Experts of a small language model.
Size: vocabulary 3014, 36.7M parameters.
Experts: 32 experts in each of 11 layers, 128 tanh GELU neurons an expert, 4 picks a token.
Training: a variant of Adam for the experts, 556M tokens, 4245 steps.
Below are experts of layer 5 (counted from 0) of a mixture-of-experts language model. Rows are named router (the router's row for the expert), up (a neuron's input weights, with its number) and show model dimensions 288-319. Each number is 128 + 24 x the weight over its row's rms, rounded and kept within 0 to 255. Numbers have three digits each.
After each expert's rows: "gets" lists some tokens that make up at least twice as much of what it gets as of all text. This comes from a sample of Wikipedia text that the model never trained on. Tokens count by the router's weight.

# expert 10
router:145165121115117168154119113143130169163125145120078150103142150116141153130157081102161114146144
up0:098124121165119155128105142109105155150124164157117084126124092103120156116114140058124095130130
up1:167164141168083098145112092157127124167132120147127163146098136101146125139136147152153120159130
up2:134129154067155098104162116187103141135112119100126136084127103104128128090154132078164133129107
up3:129127083097134102099129181118156157132154137125115127137140139138111147111093137140144126120101
up4:151125123158117094113118160150166120103108129143120091123178143115098123139142134107139147140131
up5:115132104087161126126093112136122129146107113091087146160102143133099091128099115107145166121142
up6:146138109134136118099102116119130155117122133122132122117126117118141158118129123147119118150168
up7:126128137115105141126115160130155126104068131128178113131139092118133097133156121099107098111110
up8:088091103155111144107161141123120149134128100110118135134130124150164161104125176139107118152119
up9:110125151138166097107128136125118129172120151133143089116146105152137117140140117139114152154119
up10:115152069111146119115128146151102122089122143080147127161115170146107131099157123123130099152139
up11:116077087120115139086127136099107128087085109139109095140097133161122145157116119126121135157147
up12:115111084097110134099157160082104156155135136070135169149138127106119137149091109134118119118143
up13:104109143112087129165125124144111120099129172113163140160169161144120096137160129135125136101119
up14:121082143157139108100139125137147155132159153143134109126125078142113154118139097121094167130131
up15:094120134123123130135133115107124088114153113108159136112157076184130102146120174069158170102118
gets: " to", " was", " as", " be", " that", " is"

# expert 28
router:122144113118136131182164122112131126141128076135105063102105190122141159144122168131136096152103
up0:131142143141113115110171109138152121149126109115124134233153125103126146147125133090091116106158
up1:154133116063070129115134124125116166107124137115105116084131111112138101140119110128115142106126
up2:110173085144148135121125163128080086148135107127150115128163115090133122121147168110086166102101
up3:130140115130130165087149114105075142096125140112104120129156133153113124124125121109148100104138
up4:106169128140103119104083122160095085142120126098154125172149094103148124125151117105122119133170
up5:099106112147130134085100143112115160091103128138130134122185132126139114134101101123121120125125
up6:122104098177082134131097148117115133118125161144080159123139130162098152140098129133152130131173
up7:152132094144117103120111144130170122101088138117137141153139105135119127094159115148122104123106
up8:168106159191132095122132095104111102136091156148116087146141113117118132084130106163140096130126
up9:128130124108131143148150167149089152122150132103123121120093120164128155114134090116095124148122
up10:133172144105128146114136110114105139105094114120129141146121117174093144119118132141120159143169
up11:149179139131144097133132149114172149164107152109122119144170094085132133158147122135125121092136
up12:118138145158135105123150134146125098114103092132118141138105096137106123116109093144158109115119
up13:134152134146132154122133154083072136124119146141148103139102139174077117144131113127135100119120
up14:138171157184090135129119135101127124141088124147154107109129138177108145156119105141115116139181
up15:105112098121140138083105137108163106111147153134108112147113112161117120145131115131106143070192
gets: "1", "0", "2", "3", "4", "5"

# expert 20
router:138168164134141106152108116090161151114169175122154114097165121086185157112110168158140165104085
up0:144130138155146134135141097134061152089147139106089100139168114124110111096152126129106151147120
up1:142150137172143141157161126135124112137072134123112101114122124108120159104189125122098124144130
up2:161118152140132164136136115134116117138134126090096125139140121117122108108165119125123151102123
up3:165122130084134090104168164154149140141068088142095104152145113107144114088133169134163111134142
up4:153129113138129126135137120139137132137074116108163125134147162131160115120167142076129175106159
up5:101155122107098130126138140145082088133131120152096123125164156129104118163101114117117161093142
up6:129147149118110093113138134170118097163141144176091153141156156161146114133112157121135139100064
up7:153143129128101101104094143183126067154129115083171167099152073136125124072116134131149118124129
up8:150152132116133094128122128165098146114156151165150097123107129149124137163126136117096150128136
up9:168112129190088121139118153144119105150095064117157140120136167143149141115150102161089127116099
up10:134173151141153069139138127158131092143128089119178127131144156098131051120129137130090129088123
up11:145141154157139150159161123172139119063138103115086085132122097134161118172101164134134119109116
up12:118162110090130143122137122146130161160151129146152095116148148116125120159103162136160136105109
up13:161124117136156136135125168146153088154142085121126115148157123107113123063218128096169126118123
up14:113117156129099145136147124173150129128089111089088102146156118150083140100105126080120098135126
up15:111098116140150188145142133137127067106079121155127107099122118157119080123141105157169108141077
gets: " |\n", "th", " first", "nd", "|---|---|---|---", " v"

# expert 13
router:115152104165128086084111124134082107172153152115155156124179121125145145142132111100127134131140
up0:126152151156132098147134110187094093130142128125139087133141166095081119139146146149146101116146
up1:121118129096100145090125181138151124089137121155119125111187126123109089150137142123145175133167
up2:168140119145126098099125123095172126122109132133129098114134146168110121087093121155143138138125
up3:163142160113119105132126158139108126148115150153147122115075126145098176099141113121116124118132
up4:144117129130105119101161149131094172125151152078139142149140126143157124119109103157134130135120
up5:121101108171112109155159135172085092108135125139113132116105124119141115131157125127171136081157
up6:141115104113130125203117097141187108136109085164100129112122143140169106115104070154121112119167
up7:148111108141109127106131137125170150098131109129121095167137115117131101112062139129162107104064
up8:178127139135156135121104138158104137104154128142148125176147161123115129146142156145119132102126
up9:178108142120137132146126138098117148145141125118152132172160114168099111098122141158131157092095
up10:140123173150112137134114167123108120152122111114125115131114113138104143125117136111137158134122
up11:140095140058112114138144112135152092110135147163147127134179095106149142111156120139175165101179
up12:132134122169102078126130139154126087111124154144132130101127113104148127084141156102159156127133
up13:128144114109109163117128131115132148132180102122151111110151142128111126130135151092121118140127
up14:112137118133100142103134146168115142126067122092139136141166154114131097121155169126120089159096
up15:125146093131107140147162138127079134118167129136118106105173079132100131157151117113123156108140
gets: "-", "|", "==", "===", " |", " "

# expert 17
router:145117127151115115097097114132135156148184182132159083174185163162127077135145164117125127150113
up0:152171142141165166141163150172134149112129151119145152130145110085115090131155094079104112145145
up1:109146133114117121166140140081120134108169144138128165164142155139096133099064100059111161128106
up2:129122114141151101146144108109159139163131094120167133108160118127150166077140109117114150117174
up3:115141102117089102116148117180143115157081170145157116156141121127111108123149109115110161144112
up4:113128067133107145111133162146093120133123137159102100153155143079072146120167114119122084119090
up5:186142153144099128136126129168127166103128106118161193114143138104131153126132093116153115123162
up6:123132116116137107184119138112087119167125167119114102157154078098148112102068105104088137150130
up7:140121089142107112148133126124129167155135135119129076136138105139149132125164118124146094111123
up8:150170103171138129151145115137127090139113116126154118175144147137132120103142109097116126110140
up9:145098106113079119146167145089150128118106143132156126145174120106093139114137115094100128105114
up10:146113132134149122106133123146116156094119128128130099155112129120119067168123126120118078143129
up11:118130100132135149127115119106113093132121116156089149095136084135146131178105120142117169108102
up12:156135148120099117131117141115141134114100164142120105107166053103126115127121116124132141136197
up13:130089125089120153092112090103155136118086144132151135096127094125124166141120118106113150122150
up14:143137138091112148115112074135108142109137103107126127157123121177100092129131088132202127130090
up15:137111114110117098122119127114146078146114114110140144124164171140182130097111113125123148092147
gets: "'s", "ic", "on", "ian", "er", ":"

# expert 4
router:115102144156140124161154087085126136145150074113135169165152119128149136164114120138098127103145
up0:143147106137120152135116145154114114135096147101152143173160138149124120092134126140119155123131
up1:163126127088144094141094131126118136095163123081141154153129161095110087158171168166148130079145
up2:121179135113143111129159123146136141132116142153104118153130087072091123110149137152147165147124
up3:130107124100118062120159128130113100141137121168128139126140113160122152122121136133146095137115
up4:144152114119128123104137123142107128139110137078146127163111126074129114125118124087154142098088
up5:113162136125062122137101121108141154151119124097128124146094179106108156154115151160135153099128
up6:141108101119136143117130126128112134112131120152124132111118134127110159152124133097107184148110
up7:147114104119112137158151150152129156149146131107154108107142161095116118082145137076084156079125
up8:123130092148163156136166107083149161157121135183143118110151132123122152110101179096142123164109
up9:167100151135106121094093139123149150119166136140134110131149108171105111125094145092108153126128
up10:124117187145156116114111145136123150132108133130118099091156099128122160111153149094166139100123
up11:147130052144138110109121118145168108141141117098115113172126157133140120122171152134135130149119
up12:158101104092117130124152147167132131123127140120151132166136143173094140147116184137107150120110
up13:123073096143117131135142134131143111127131122131173124124114100110125128109107118106120177106137
up14:128115175127121135134146149108061119132139108103099146110156117153140057141127117115108104101123
up15:102105147127156131163089125136097134113106116149078147095147110102113140137135056144121161129097
gets: " of", " in", " to", " for", " by", " with"

# expert 30
router:137103137080121143111105191132148134103135069136106122089130131125108103150077121130122124106134
up0:092123121132106163107122122155096132078091145132114127131190134113099164119118156107110150143143
up1:128127103112140131154157134123157112143155094139160101141135142117138119124113156095087101139138
up2:149142163135109142117123121199128141114103139089141163114145191129106168102139120097127159136117
up3:139154120153132118112186122159123128130137111113123143106090114058147123126165138099116151134154
up4:111143141172105128142118127147070167085114088115111157120140127133132173112148131106100087101119
up5:062085157135107148120118107172134097109119123119099140113171157137139136139157135097114140134102
up6:147146134146068132115089118151094110156123106147129147151124154097115145142170116113135125159149
up7:155135155108142150149120090162145127161077117145095143100164124110133147102196083059113131110163
up8:142134139116136146128162109151142119087132140116099104139201142128124085175127151147141120110132
up9:111176109109130113130137137105166121129122100150160115086186144119121163102086140067135142077129
up10:151101131131108124116117122148099086099122112114145121114166120121121123152109150128103123145114
up11:166149107131086136125163118110139102137069125134140161130137166098163150117151102105127147153131
up12:147112143090111147146154096106091120144113162146125133168115092123132106094111138123158154108109
up13:124166135123086135115143109100137127173111125115092135147162172136103166121127099107186114099148
up14:115101130115123104136164113113112139146148129129100125117168154161124105114159105090102128114138
up15:142142119140179159137130121140154105156129107114110155149105074112127100109147131146088151078135
gets: " F", " D", " f", " T", " M", " K"

# expert 21
router:120168097139128167146099121142135124156114149146145139084134115120120109088132116124156094153110
up0:127144120122108119139132145158060109101135108132112144146170118140088117124145112146115140115144
up1:114148072094117127097155107154089144147171173117133124131152169127102127140139137152119122146147
up2:135128104091161154119128147131111118126163092112104112144147112133096083134092111096112129136145
up3:140128105112147123123088118146112127120096143139108085142135143109132146093147115140110154128124
up4:141116126139171057142128137092139127153086149135102119117108161115164167147140170059106108148147
up5:106149082170158097065129064088097103172139139106127128136102141111135142114066137128136143135134
up6:122124137164140097144094129125125119156108127116138171175177090103147152081095120129104158134169
up7:100143150122136152125126186139149140098109138152177139112129129175100101127137100131158127147142
up8:144123138173092094114177124135093107135119139135142127135093130134146108113159102120160104128126
up9:101152161140121160132107122147119104088117126117105141120111140134136105152096116106135096089058
up10:089106179112109123078152139158118122163115141125156092122160146140170160158078182162183124128128
up11:111140146140110139132129125122136124123151153125185135130127108085172070143113132120100113131116
up12:111097148129167154132152132112125119138099102136119099126157119158143125118152062096123171139101
up13:107132058129130088113167099142100112125131108083153169121156105132104121100106127121118146141135
up14:125125141119146138125145121143157123156136112114116131134167120111117085118138149071116129104117
up15:152123104103135105146139118104154099131086122138150083135105132161086089148133160137090092104080
gets: ":", "on", "otes", " his", "|", ";"

# expert 8
router:120163086170113156166171094110094170143113122140119142144124128084111154101124091159119094100131
up0:116119160133128112136141133178123159075142157139103178149183130123119100123133134122143170109075
up1:142077137111181114129110141120086104130155129146129156144147094143159129140172146130125156137132
up2:138127132134170152126147145100129114135113157151110123141100119168131131136098116155115159111153
up3:143129138126106117110102143142129108098174147061128138170119126137102127144131087135113120099108
up4:156151115124100044117139139117166110094093160121133127130118136108122070126140113133145111144176
up5:103154124076141078127103158115142109136164119114137131116137109184121164142128127097107116137165
up6:141074119113132151050119112155124133105146120084114139141138120146098087095156139133098144120146
up7:131196112103109118132106139121122104159152166115167140152139140140099143122167074127148128092132
up8:136125113137128160148153137165137087138119144104146125123133129129106105106165114131149150131128
up9:132101116124130137126136145120107133126137145152127102102134116149094151167151146102137119147125
up10:144147148115135128143122144113111118117130141144138132095150117142142121107128187135106118072114
up11:126079130120175154128166148120146115128136105094106115130141138171115126137105125112099115099111
up12:153096137146113132102133155129102141113130076120176110131068103124153153111155160119124155091171
up13:131132149132135129132112135159127145103122121167107160094134143149146112117112104124112194112137
up14:104106126119118098154133145156120140118115138085112117142113159112113106095158094102124128137156
up15:112177145143129103115147134152132159137124169109080107101144133110096153137111111150134140117172
gets: " ", "–", "\n", " |", ")\n", "."

# expert 1
router:102138143102125134083135130123132132086071128140115139099143069122112114114149139092096178135133
up0:159121084078166102107148128199104125160114125145161146141155108146177090151091089127128112119077
up1:130123102085084117056136093108131114097146120143150140130170133159130169101122152079115105117143
up2:187119153120118085116122119127133130156099107133129127117133103128125143153110150107134108151152
up3:141179107100115162112099118136144140125139174123193117114115164131085119141123093123141108137145
up4:121111106128127101070121113121123135151133171145113146098144128110114099100088131168129137145159
up5:122118126182148089155147185124106112127129125108164188172121119106097106131154125104123149121094
up6:121112097119137161138122106154100127137117120128150118122137179085138065119092124078119099121131
up7:107120127129156091087131090196147124111100114121105117164089143112204110100145119173116142115105
up8:096130128119103126139108097133161121146109148128109116130155116155126142096139140092151133119100
up9:145107120104139165156115104180066127140114082118109125137087132151101123179136153144123145136160
up10:128141128128116133112135120119137160168103145099132135154157095099166137076132091107091115097156
up11:195139115105097154121123157162120165140125131160105133128131110112113171132090131098133137101135
up12:165137126185144145130164119157102104129115121119112155103141144151139115060137133138165141120068
up13:119108158186116112124114105101136134077161109133115140138124137108142155136079100127141116141110
up14:156126114130110162139153123140096101125101059131123142166160125098103078175171119108156098108124
up15:100126140135113092158163123138139098133171153158160129118127099127147139138093113115136148082123
gets: " s", "er", "or", "ar", " re", "t"

# expert 19
router:116118172146143150101145145130141099090151125082166130166153147085147118108135147157144147149113
up0:129152115103149145108137128096145152133091095123130108138146116143116150137125136123129139160135
up1:152133113140168139131108111112094133135145116098165106115169103095129134133089121149149141122144
up2:127107092194138128115128092162089099128144105123074132128124110119144126118167152142091134091098
up3:145121128140135151139121132150108117117114129119095108206094103172150106126147122113105164131122
up4:141088119144091148117148128153081110136089086112111136109157125195088122107173116092108096199074
up5:110130144099159103123117114108116166154109134126106095115141149161107159140103137167176121148162
up6:163124129157137175140182137102136111169116136109108132183119147151114121070119148150107136123148
up7:173098145098104095130109115135092143117119161103102126199149110124138160144124142127110156117157
up8:140122123139135138108116111112142124169119116099152139149081159122126118144125142157079141120139
up9:142102113162135097122111157103144112182121110154122130106134150148125159130108161127157160086119
up10:102176095139131126170138119082114142116138123126125122120192147137127136104166150121127150100135
up11:155097112154140180100145116130108165075094150147127093161156091098118142158116169094140141114093
up12:139139114092077140107139133179094176114100122130080151101127123132123120104144127104135111143136
up13:141079149175141100115167136160154100081095151119149124133083082122144125125136164114170099096137
up14:125086073087126119120167127109116066121124164105132134113141136129108113128123140091129187101126
up15:101151145121127122131147144133123119142129109102130138110176133134119076115144162090146101085098
gets: "s", "ation", "ions", "ly", "ations", " that"

# expert 14
router:141128109143149129157132096114123108157176111136122111114130162103130098131122113124135101175144
up0:204178095144105117093150085129130128120109143079138123127118103128138145122135162122145156138138
up1:169130137153146138115161112141109138101122161108108051117130151079143132111103169098096107122121
up2:138125150109123137124105123146162135124092142134111123114157090143111142163163146133072090151173
up3:130129156108115143114079103154114129109132116105107137094130098208107129145149145143113152147094
up4:150121136154159141090133128186131127122148145099165159100178084114114122126136148133136176161097
up5:144136177100133121145140117164097138143159184131196139128129142145122149176076118132135128091103
up6:128129112113144112148145110115133139164114110150151136157117144101150134113107138135103146085103
up7:151129142142091143140137105146120121159099092162123099145145122127107100147138111102131188105119
up8:122101149111140156101151123114170138108132144096164147117127133137120125130117162097122132097098
up9:126153074113108120119134144149108081135160180134108121120171118115146111115140088118121161121162
up10:139121111108164143117135138090132146153117099115096148100149152132148118097110114121149155148124
up11:116118139138160119119103067109108086132182121121144144084129109128125118098093165158142139148099
up12:155155122175139134158107137112137131136097140118146090168083135144114160114128084155110107122160
up13:127096119134149115108076129136119132099111097162128100122098108134128168142105102115099106094123
up14:145144101107077140110142127133151139144126147130148130133105168099133123123124149136151141126098
up15:156129118151153104125137188155161116124120107154164130151134108141152089125132128151140137119170
gets: " (", " \"", "A", "I", "C", "S"

# expert 29
router:133145117084110095135132174145126093100118115121121176141107142162128123119148146145114174100132
up0:130086105116110160114129121172133108122128108094075124161116144048137143162178159100087140122188
up1:129100113162111126126130148134115088111088118148115115127140095149111145103132098109127159079132
up2:112086117126117140111150150134079101124122079098139112173118126156102123139132140122130138130107
up3:149154138084085136097139152128123144117134128125128149155128143145120130103102117108095168137127
up4:144129146147153182119114131117164197155105157157133117182155104153153166106172107096108132165121
up5:126119120134112129112152062107110105114126148099065120161111107147141118122146119116121145075081
up6:102112106110098127109142132099116107155152124094138097112169121118124127123118149116135149124139
up7:146159098118139170113157140127130178155172116114094114164144139196113135128156123132154127141109
up8:145089093141144149151142121092119177137145096144118107133141149145150112130108085198145112088125
up9:145119118168128137142146081105152213154128123072130133147135191122135139163119099165108161142155
up10:133110130126125147156155099112087120129102121130135137115105128118094134137137129119073159103115
up11:129118142119095126125124104110126133126132128113122162127107099077101117099124191123115122135144
up12:137131168131131124094130143167144115149128106121079111130129111092084190121137175127138118159094
up13:167113127177108153076140150118082123090090095098090130138112145127070114122116112114116138130129
up14:139126089150155158102133123154138128117162120137139159137136168138168060082151100153111140161142
up15:142134124131129142131121123111152128113142147123153116114139129138084147151170127112114125140127
gets: "h", " H", " m", " h", " M", " S"

# expert 22
router:130108146123168134118120173120096082106147136138137199138127117164105094171132152140117111137125
up0:147117173130130110111111152135147110117112140105105169128116130160132100140138154179111159103105
up1:160126179121083120156108097141132135123129122139140123183109127127140163132130123121099094083089
up2:139113113108112140124147164142154145136124111134128130133126145138181094142098128130134147091104
up3:142146164113097127133131139126169126183138080132121104142148123133156101074128137117098135121187
up4:087136139134109119123125125151115125143122108157093095086110148158159052140123167140146118106138
up5:169118102172117153170143132181119138131160074124133126148118137118122142117126081114128130154094
up6:146083099114119113101123097095160110148147127101152118115125110124104096107114136139169077123148
up7:114162142078134104135132086120154112140108138089163086142160124131137115143131126170147199103164
up8:155120129073159119110160087121122135134099126083148073157128137172111115108116144121158146107135
up9:151105100105140118146146131106134131125082132155118143130115087130146141118118138134116102151126
up10:122125100129091084154121146195149116100132108123131143106173159099145137128126137124131179137179
up11:124149135141084157102145086106106112155136121072116140113190120170140079151135061097079157096112
up12:135096149130091105108136121182125121116142136128141139108149091160147115139105109140098131113160
up13:147121167150154123063107134118150149123135112092112131099162100135121093147135131071103146077150
up14:095113106141097146128133127102093132144143091147122161149152163149143139157137134112115178141154
up15:181139151160122096108150087127101096144159082116162118107158116118144139136104139162108110117113
gets: "al", "es", "s", "o", "ia", "a"

# expert 26
router:141100144103127148118133106149121140145119146129120143119131105168114097151126127100132086112132
up0:117141130114126139113167141131119125126136120100149157155113122145186102125145119136148148139079
up1:143095126125136156089165128146126120092133030137097116145110149137144103124142095100086119146111
up2:101098104122137120106148136124123121144134100118100134119153111152152127116128139102088153160115
up3:128129121140146041123060135159119110138136131127181140133173108101120129157134115103103163158153
up4:136131103082128110081154125123137102108108114124079142151148136169147145116118146136084122144138
up5:114099137131082116089110136145097095131132107090152103131161124122108152134143100099119121092146
up6:150147119133124140120128146137100130129098137121132119116091129144098177124117184104108130132113
up7:176134112139113150125160124119150115117138121135107096118118134116167097132133115171126089122101
up8:107153098122111118134123145132163121105079135100145132120130132167112092110115112142111157139141
up9:116111083132099111082133133122114177134127153118121136115144104147116154082126170106115136137071
up10:141122132121107121173145127155114160126158143107099132142119134149082153170125123085130126145150
up11:099129116167135127147081144126085129135187147143098111152144098048095139171086093151160162129147
up12:141062118135127137084150120125082144105152092117138143147121152136107148113102152122141145107143
up13:092124139094112131177178151126140131114123119120108139126095138144156115125121137149146119105124
up14:089110103106120125161134130146047108087092122139123085101105122113135134095107114141100143097102
up15:126147124174125123183097104153175165131154136170159109157101141106140140159127170156161128164118
gets: " |", ";", " S", " —;", " b", ");"

# expert 7
router:110120161100139172128140176107155128143098061123134113143122133133102127158184129118090140139116
up0:131126152125136118122134151147150103138108153156119189149140135161155126092159159132147142121138
up1:127098123124154143109165137158124108135118127167173131130208092132126093117148125111150110070156
up2:087135088128114105102121140142143126126160121149102098129117147119183148118110125109115161144147
up3:156166141137124125117105122137113126113093108136101158126118110120150122101094152112149131158139
up4:128081107164104171111186177134096094115147152120170108135121118158112149120116155101131086135204
up5:162134127154112173104109148162133100089114114134130089159107084141144126127149120148096120155111
up6:134114114161152131131138168130147114123127118089134128123118100119127083137140133123123110091128
up7:105130092117154122125123134141095129121110094096131152164151096118123140102158105151132109145118
up8:054156118114135131096126103126142129098140181103163154157133104106111146110092118113116150103129
up9:108126093135095142132134122146102070097116116127150083180136126153147127131123131120110159145155
up10:137122133122139109120134156128113127130191133104101120165091114114141185097125133133099103145131
up11:137114134150143111118159115152104169130130123163103111137104104089142137135154107106136121148166
up12:123106126135134157125138097179131110108112129159149132153122135091118131096161134091119111135131
up13:155132140113147124148167117107135120143118154144186166125137135155149129125108118142134140041155
up14:152127126133121159160126109123060139127123109113085104151141143168145163129115148073117096131122
up15:117132074111123131057127141113112172127159142148103160146132121119141131127111117083116115146136
gets: " A", "S", "A", "C", "M", "D"

# expert 0
router:120101094156076134132151121164149146142054108164110157114076109149151148059113111134117125152092
up0:122100117153114153146141150150108126121099102066116141138176131126113115101134140192120123061110
up1:115131118133141162133160109139138129164123095141118111108150116107119132153076119129089113092126
up2:100130076129139096125104170133068173048113150113104168136148120110108119112125159128116092137093
up3:118172129094123122099122147145138134131094097121092139152136131154123161147120148154156112113117
up4:128130124137150134100125139126150141137081119119148125132135107113096110105164114129147176108115
up5:102161105067138140127094130157152103144118102106104148142146113105102121107190119118112120126158
up6:132097090115094075150119141131147124098116090130139143122136115187155141141135125125057137122113
up7:145158144121127136136104135150140114104130105097171152145125104161102119127171099119141153152093
up8:108110114128117148096137138153136143130115132119155132119142080135110133113115116143122160131127
up9:164137148117093117144128165147142167086109156105139129130111133154110141108139138122106106118153
up10:144108138143119152121085133125145176146094088128163134138112130123118128148075109221100093086079
up11:120147094132139133142135127124138092129160107126175143135163179127093142163096103119116160124110
up12:133149132118133114159120158116126157129144112133116139145114154112095113126103145132114149074133
up13:166105096086146138092128131163113148121090150121116144126180129110118126083161131109103128156103
up14:104156092148121118145134121104101112089165153132120111162134122108144145131083104090113168155109
up15:138092118121145149101114135141117131151125110106138112107156107107142099135112126161114159120112
gets: " a", " and", "ed", " the", " an", " known"

# expert 25
router:150086151143134168165122126102118173135143124120154116124101110123132115086089114176074098143152
up0:112148113167119130135134178128132130139102118164069111098122131131145124140110118130121144139105
up1:136115139146113099119147109134091090130074189145112114128122143068114110147128128137158118130136
up2:148135128091171103144169126162134142172163125140074114113130139122088112148162125136124098137088
up3:141124129095137103129205160146099155150092089124124150104152133105132123097112140143067114099051
up4:145104102132073123134122140137079109116114098118107161096141173167137085159171102093161155088154
up5:134085136119135125167156117141137118104150104113123162162115119086129146090130133137140116113111
up6:176103155176126148100143137119125110166123085123145166109142178098128133127181113080129133104116
up7:149155124093123118090125122156105101097112100135120144133138094183117132182161116116170122113176
up8:116132124120114092110112117113129123137100084159160144156149142161123118057102129121098180112102
up9:081103116086149142135132153121109118083130132109143092134137109174113171114092117078092163126135
up10:118133107136140147126104137119136160151114164157083090128103100135104162104148114105159130133099
up11:124148127161140127105107129137144130124144113093132131129123103119126109079116130107132160127155
up12:175140177132151134119120148136107125119125177141124134116080141134133149069168129118102120093105
up13:152131087094139145118120148097133163100151146123135117137126160155103120131098144116107173115125
up14:120107117097129103147126113149122115141090109114107132140103136109110126132116133113113122105144
up15:115141138108139095125122096113115094136119121132123080119150147137129127130150120104093154116137
gets: ":", "\n", ",", "6", "4", "5"

# expert 12
router:116152151118159184118130138116121144128135103121146116165147122146108160140132163141106115142177
up0:117150116110088092163134126148152116149089067109120161157102135159102158098100131131125106185121
up1:126078160146137132102142084115156150116107110167138096122088135138108149120105152108146127078124
up2:129121095090100135127121164136101110090077112170094114092103094138116158089118129102151163100124
up3:164129121139162149149149117145141079132139148137112133065119129101105167105140105114133128136144
up4:144109153124184113117157046141139128145101098141132174119115125154122134102130129105100134111131
up5:143150119149129148175084099145171120112132122131153106196109154159086133112110116111161144113071
up6:115116122144153075129163121120101129119169126115168136102114088166131149150141098154118116104101
up7:094070113137145146144180094127121149110118123095139133180104106142118111099154130110089111113129
up8:113116096112129128093117149149149100103119099131092157142113093106156106101136120149137171139110
up9:107118131120127111179107112144129130136154099147167117219161125146123126120114148089127119125090
up10:110152082136111127119140118165143115125156123126135101174150086143127108125064147086125122145135
up11:174097161134087136125129117174119122139116079104153151164119137143142113123150121121130134121152
up12:130172121139132112135147133106152173157114149122093101133142120150136156119114103129097128130137
up13:186073133145137129154110140162110151161114111127123151095087129098146153114099101171118104122111
up14:157115140095105145112112081098114101130142113102094115138135127170148101166079136104100148076094
up15:114141096132095132136132103129112161139112109116124138145103154137136166163134064104122087113127
gets: "i", "a", "o", "en", "e", "et"

# expert 9
router:106148120167115086120119154134156140094126140104153124148160133146127131164102117071125161079131
up0:108130123135047116117128132131184105090115081124136154152147090141107098105121153119110165129116
up1:151122133149125121099129140136062107105136116138104139164085116144134152133130172131103110169142
up2:094138109136116135098157137151091141121106131086062119120147112046152148139081136121128096098121
up3:163118167166114137123147125179116109108146129116157134140072135146112152142146129151145137107164
up4:147119111138112149131136092138125124123087138154110098101134131131127144123125121093142117130154
up5:132123139160144085132156154145128101162123140147149062135096071169136147159109164130103164128134
up6:138110131150148149164124142172156132150098139088105148157156090105155117113158155128139106091118
up7:116154085155109104140150139094127123139165123106108127154141146173090101067144111142197125110164
up8:133073108153142188118140132103120098133123125112154136169099146109138135115133112096130148125139
up9:125149128135115119150159134123092115113107113123091100101065135100151133102126109114115121113128
up10:095120112130146104115134122167122098096129151144111172139116128089125117104177098112130115126133
up11:129106138114135143113119122165128089121092132146135138147135120140158162100128116132099143119123
up12:131115109114080184106094141152126177159115130140111124152150107113126145125135108123106149153169
up13:176124150129168122143139114105131138159129127123151121157151111139142154151130159103106113155132
up14:129110103136111118117151134106149114169132139096173116130177115118150141115137102117112156088084
up15:129156127136093110088119160136132137113068092119088117141142144106154145075133127114121128094132
gets: "ig", " c", " ", "and", " (", " \""